python train.py --n_experts=64 --d_shared_expert=64 --moe_layers=[1, 2, 3, 4, 5, 6, 7, 8, 9, 10, 11, 12, 13, 14] --routed_scale=2.83 --balance_bias=true --norm_eps=1e-06
Below are experts of layer 11 (counted from 0) of a mixture-of-experts language model. Rows are named down (a neuron's output weights, with its number) and show model dimensions 256-319. Each number is 500 + 25 x the weight over its row's rms, rounded and kept within 0 to 999. Numbers have three digits each.
Before each expert's rows: "comes before" lists some tokens at least twice as common just after its tokens as in all text. This comes from a sample of Wikipedia text that the model never trained on. Tokens count by the router's weight.

# expert 6
comes before: "1", "2", "5", "3", "4", "0"
down0:488454430479522508491488499489509507488493443494491547510505477525465483549511486498485500517461499537506469473450520501534482520535478475420458487475508494462497499475490506518492492518481500
down1:513461535499512486516518489505480500479495488435522527494506517511492484490507504498499456471528515503497503473462500493468536466499539477552513547493542511502515505510512520494528531496480477
down2:521542495477527520516460507505482472533502522478479492481518529550478546504505474492485496498489505477504507502478468486519486508477497549505474486522515495529471523486507505492489482514507524
down3:504484457467517543501441499513452454413449470492457500483526502428500537511486524498512478502519509519470527538520459542503510488531490486511501499498507466508510483527494500459470504550525509
down4:474468521469523473507456448508470496516488474491556480525506464486526513483536474520497475547510502524470496484508504479505504530494487498443479463506518522478533522552533492527553482533480481
down5:484499471486500454532524540481527511522515498500523542497508502532496507460493477502512472490522497489499460512543501480500484504487513469514497477522492558493451520465504491520495484487507494

# expert 62
comes before: "\n", " | ", " |", " (", ",", "\n\n"
down0:500508436500468555454479522514475509502530537512512497476530493533460518504524519454505508517468487483496553505480498491509512472525458500481515518424459460536487494511478501530513522500495434
down1:457473546517529504477466542498494498498540498502527514470508489510531490501484476446516519508492477497496477490462487488515509493502457527490494500480498496494576488530486514506461532505508472
down2:473485499517507467544574508472479495491491503481519523460510469523486473505518506485460475514521527468483511513470505523504506527490472522486505519533492494529528550522517512498546567534484485
down3:493531522510530478496445515524523483536482485517511513530525525507493458486493512490479494503508523530534490521505524537495510468495497508465488505510502488507497496530453517507516483477539554
down4:483537463528538472495510487495491504540508486463513503521485475489493532509513504528532497500525539497491506509451487482557506490470469450508512497532504513468494439502504515473517495482533498
down5:547511481515457525499504475442488515480491503536491536503439501478518492460485489514472469519472526466513482552541506517495509511493497498462455508486481509528508512469469535488500505496537536

# expert 50
comes before: "1", "2", "0", "3", "4", "| "
down0:489512516510491479458479493524498527534488479482501528507477492506487523511484497510527488459490528544496485467504516554501519496539519524539510455517501494520496542527455526544491501512479482
down1:497486514490478527493505514497520491469476510542552447489502523493537452490454480510501499469514509498440472494499516528513523523472512488442536462501488501484494507495557488550484442501538541
down2:515485509480504492496507515516528545494525513518501505515515469510501493485485508530469488480459497505473510479514502495473469542485493514528423490538485506497500494494489482525508508497485496
down3:501469513512479498494492498476478483503495526546521504495545485521514452474454513467480472513474454484486482497471489477494524496556463509527475560506546541477484508535530503489527511500526459
down4:523482505536509538494489502504485481480521449509548463536453568531462463498478503512532503502503516511480483550508507509547473492491511506477486535448506471498491499510484525475535551576483503
down5:472519497531504524543517507524511513496509532509546476524475502466498483499496507501489516503537496486518497516539513530522516515461524519492479522517492477495499516480492523507507474536509503

# expert 0
comes before: "1", "2", "3", "4", "5", "6"
down0:506529448443477496472445492484459510474505512513523498472477495504428470515516472471502511519485503472516550456504551510460525509527503476485518504464475470500473522448451464554498526491474496
down1:515495507521513490480473522480500462477496465490496498486476482555533491475453500506461511512526522544432478541489461517506508516479448485488506473508491487515501462507499530497466506543506479
down2:536540485559517524466457468484508492526483521493491501450508526491483513460505478497504502507459511490515520503528552460451480510532494508519505510523507520497506523519541476524540521480481491
down3:474516505510483491483523551479443520412556472527505457533492524534499498536520489472522499481487509553481495498513471478511523477461517523447484465435450465535496454522500493513546498450513509
down4:469521520501527499518526536531477513527539525504460505510507469510522507479533510514540507524492517482514532466507535530531499487519525498477513476491536493506486485488485496460552528504479523
down5:517512478512453507498478532492451423514449488499470486487505495492486547473494496502524514494533512520512463511479479486501519514520509503497513516498458506455562579534473512488497450501521534

# expert 36
comes before: "\n\n", ".", "\n", "1", ")", "2"
down0:542543478465555527480536482554521470546489532461464517525464540522471501504478469497436495486480496510501461492513541493529470514478525502510525473558496493496534508480522503491543496488470490
down1:463494550508538528466509493492474491523501494475494527481484489463468524508490453469500501492480475498478476466515494526484474514472506498473453498453487468484461515476514526509514500509466523
down2:493551466473451520509479460502496508513491488463455502524533491503512517539496464465491501519509527432472517491506501452457512422506496515495486474526471512522515477460469525478501469507510522
down3:501473446532488487505493532525448460438497513509463516509523477469548515451492518516498498547502462557478502522496471496461456512490514495509501447483527503497523459519525517533465493480488488
down4:500558488492529499493499472520499494540546507478508519572483504520510499527474520499524528499498527495510512481514523480511521493453510499508467511480457489486512524497511545458489534515493501
down5:516471479531498517481526543490559523505504492498444493527510485520470483441463525476458509468485460544503517560466503502506476507513483477506525524445455512532475511488523522548475447541509488

# expert 32
comes before: "\n", "\n\n", " The", "The", " of the", " In"
down0:524512540503550545489511470499517498514482503494468473508497543506489525547514528475526544509529490487523516508533493487530498473531507492488470495539478478524498475488558518518491520511441496
down1:520531497474475546513500501512490496491479493513490512540505441449519519540502478508532530494521512463500489505463527472500547487513561496479477493455545495505535503548505541504537461470485441
down2:473486547472477542478495461485532488536477501534477533504475510483484491465495448487518530519520523512484509499553506466473495523496491452502527498511511498483463525531523510528510512469485509
down3:462475503482515446463471542500487506493524503508469531547517514485500518492520465519498512523513486542496501518488511479485476494464494463522488575478468471498483529525491469506554492492500495
down4:529459530512484489451523468477466470470515482542457492458494528505461488508531494457504470529523465479463496522479472527491513502543511489515557493513459499479529456543463527515493513515514486
down5:534529512524479521510565467495502552517479509506501509511484555494469465517489463519468494510510494518475497549526509493479477466532531508552503480524492525496464550479537572460497527493502504

# expert 59
comes before: "\n", "| ", "\n\n", "|", "-", "- "
down0:488513520491518510496502498493500558525517514476511459547509467510496490511496459486511496502505528509502539456514501490517517549483513485497500507491499433459522537467530499519509476511495495
down1:524525511515506483471438507538455509487507491507483490491486467535474473495538506481509482517521462515491511484506491499501468537444452510519487486499475463514497498508542501435488496519518522
down2:495494525510507489521517488500444528507513452539510494499484471437477511526464503506545504475487476493505486484495481487515493506520515500518523488518483472470468515537519477544497513503451503
down3:462506514536543537497511513512499519450492442498507468514511491530443492470525494523506517525469534473493479460549501470515499462515490495512513538495522460459477505500510507501503510539494504
down4:485509539491504505524519447465492509466462477481495486528494561490530511515505491510474484474490456438494517508519530500459474487495525533518499516500511498501503516505499531498538495441538498
down5:516532504542470493479467484498551490495507519484499509519513513481515523483531489504541479472503525527534481506491511529489540474524532492549489490467535482542470528447510494488512510497472485

# expert 58
comes before: "\n", " |", " | ", " (", ": ", " "
down0:456452539511506517539501530485462508514525513481474503472534494508528472479487497513503533517523534485512511455526540519463500560518448530482456513490465478485436545465522491517476473497511533
down1:531477485480513491583493541494463530543440513521535504512498494518531512506517551450486536503510500504500489483508485525510501526518492486506502501528498533516467531512515498531524554537464514
down2:481518487492431484465520495512514465511491477483484533523486527540506502515535441526475438511499549520515471452451477519454511498489493500490494496506552522509508481463498457501480506527491524
down3:536445521453499464498533476491497513532506478477536501493481505463502512491491510485495480514512542501484544488437481529517527524497488508497462461530521532535521490513500454456511486495520454
down4:488518523478465518502529501475502559490517505474525471482503503512495492509550526501518469497486463492474509495497512494483511515491521510500564512537463503487506504496478504519516485503478478
down5:562478454510462490519478523494493478493496522510517496469455460496492464545525547466522470536516494512460503494481481467490524484499505541499494479512499484461477487490530436488464501503528525

# expert 45
comes before: "\n", "\n\n", "–", ")", ": ", " MP"
down0:468471508512485533476530466488489517488459495508469500550490503502529476475492516475507508499523478488496514476500477473468473517511481514510520497516466495492487506506568519520476500542468538
down1:503468536484495512502475520541477540493512469487498494488536499495507516556517480487493463484457500510527506536448473539528492459523541490481497510516492504497517488508477490512530520520478524
down2:512502495576534480480479524498468458440508503514478437510514527492490502515488519501518499512480443515504495499523495491512482558494483477511443501467463552494479443486552445555525516514540489
down3:504472501519495487501464496525493536487493512535518519515525495491532542490467483511498460526537513505437523510505513488527495460463478503462524470485474482473521484495520531502497539481483487
down4:527474461509521534459483518507514547528456484473528482464493548492502471537501480484535514526535466488476507482524508507462518453473491516444506507466474477546526484503495499510474466487464502
down5:513469481486476494536494476482538498497503482501534548438467559526454498595485469533518480526492551513461509489460526447511519497503467480509452519503521462476522540440512498494500495537506508

# expert 25
comes before: " | ", " |", "; ", "–", "|", ":"
down0:516504487507495490476473523461468499520540470508495509534499551466528553519529505483497493490548502452469520496510491486513520466500494524526504524497486464500482500468489477483492487487498486
down1:496536479472535456493465512475521432477512499517532467552519515544528511446504496485491508500475514489465455505439499515531492521469472468500493527505521490529493489487530520535545490479521517
down2:532493462497491519497473516497474488526527489482496524517461463503460513467582473539486506527459509529541524539516483538470539542457456498479479485503502470556487508512493531519523535485492544
down3:478474481510476478474526504487516520514484485533483520506548538489471510516502557466496488541507596491512500451536500526491533486513498491492517521532503460491530520502517484506527536549516525
down4:528523519512521525465451501527471526490539487545517463514488491528496513534517522516485478536511426482530482497529512511468478496510503507489551469475531485495501528471510533542478474520459509
down5:455488462505537471494542492511450505502516503498506546460462493472493514489522490517496470487520466547491521511490504490506533529522482544511499511457476513492515425523523524492492543529506502

# expert 21
comes before: " | ", ".", "–", ",", " |", "; "
down0:509483514483535491537506497529443541473543532486527440485472528519533512475521483518524456510523474491449501507520492546513519509473503510502460507481530498485530488495552486524503493489465481
down1:458501446457538508531514510488491478489543489507513479466525512480483524516449469521524512510496532512495524505527488545521515472483519501519506505502517528504471503459545512517504535496478490
down2:504491486495514503512506499455477516485490510458460496469465524508490492480530503509489480560478492536441514495507480546493515477524499508550530435490537487512520529494507533470498527486490479
down3:483467529463564499476500527506504520491454493506494480471459432501510497500513466506491526515521495491536467498535470496490537445460478499486516478495514481532536463492505527516499518522531494
down4:524486462538546501534486499559532506511509501472528481464503503508517516485441470483487499529510497434526559507501525526508490508478485507490489540480482500421509499511477492526527498476492504
down5:548539511513496471492515500480470507461472464520490501506519532542496498462494478497547534509498473473459489505479516545488488473522498516443539454562493537518519556491498478491466469460539511

# expert 17
comes before: " | ", "–", " |", ")", ":", "; "
down0:501496514502482473498464521442512520496471522500513513512452508498494442503496477498429508528479526517453504508465530526522487520470508510512508489488505507539508506516492528463517513534518488
down1:526501516507504520487488515444458521517515469497471453473517518500525500524523521517547542518502502474529490521462478502481532527507506519479515510500551502489462563460502495491497557514468500
down2:513510481491514516506471486462508560499453487514517505474505497515449494534471565468471549470486506477487506470534506457462532481480526503485483471520495507509515458492527485487490462503515529
down3:502540560514501483493506506485510488482448457517470499523490487449513507524505493503516492495546485504494525497518497449522546468476441516480499495446528488506520488493536484520517452495529482
down4:517519507510487481540478496544512475454502514505502509535506473517514492513506532466455529457491485493556494502444518452553517494476488534529484491489502518516477534533521486498467483465526495
down5:499509483490507475454469508513523482485487464523516492488536467516490494498507503498507487477507488494468515544550434467485474487481527488495486502496493495521531527506481514486512516485519516

# expert 51
comes before: "1", "2", "0", "3", "4", "5"
down0:564467504499479457487456514502540499526488497499462514563485458528525503466467530517510495483486515526505515492475513518480481528484529472496500497522518491476514435518507474502536537499495496
down1:508481469520521525493507541507538508494501506505490509485504506494498451511448531517458485481484469461499531525486503502504549476475514472497494525528480495513478482456462492498481512509492506
down2:504535485479494473553508528492435499508537526486482548523498532499495536470501468465470515483492520517490479501500490508549456529530488524461485489477531481484501535494511518490485478485487452
down3:476454487466504489493504498480517521496517533489488517498498498497504518511470510516445494489503504491504491500505552464528523507484496459544489466505498488479536508537534494505477487511497481
down4:493466494510519511539523503486507526541516475506451503501488493462487524515514513487539480501496495510525505465509520487476535498490525480510501508482531563497533470494544487477468523505506493
down5:475510513468473470521522468530452509506522494474468537507535480490454527478487545517472536516504459524497446493504563509479500514497480517473535491502528515464461527512524489504499519484522470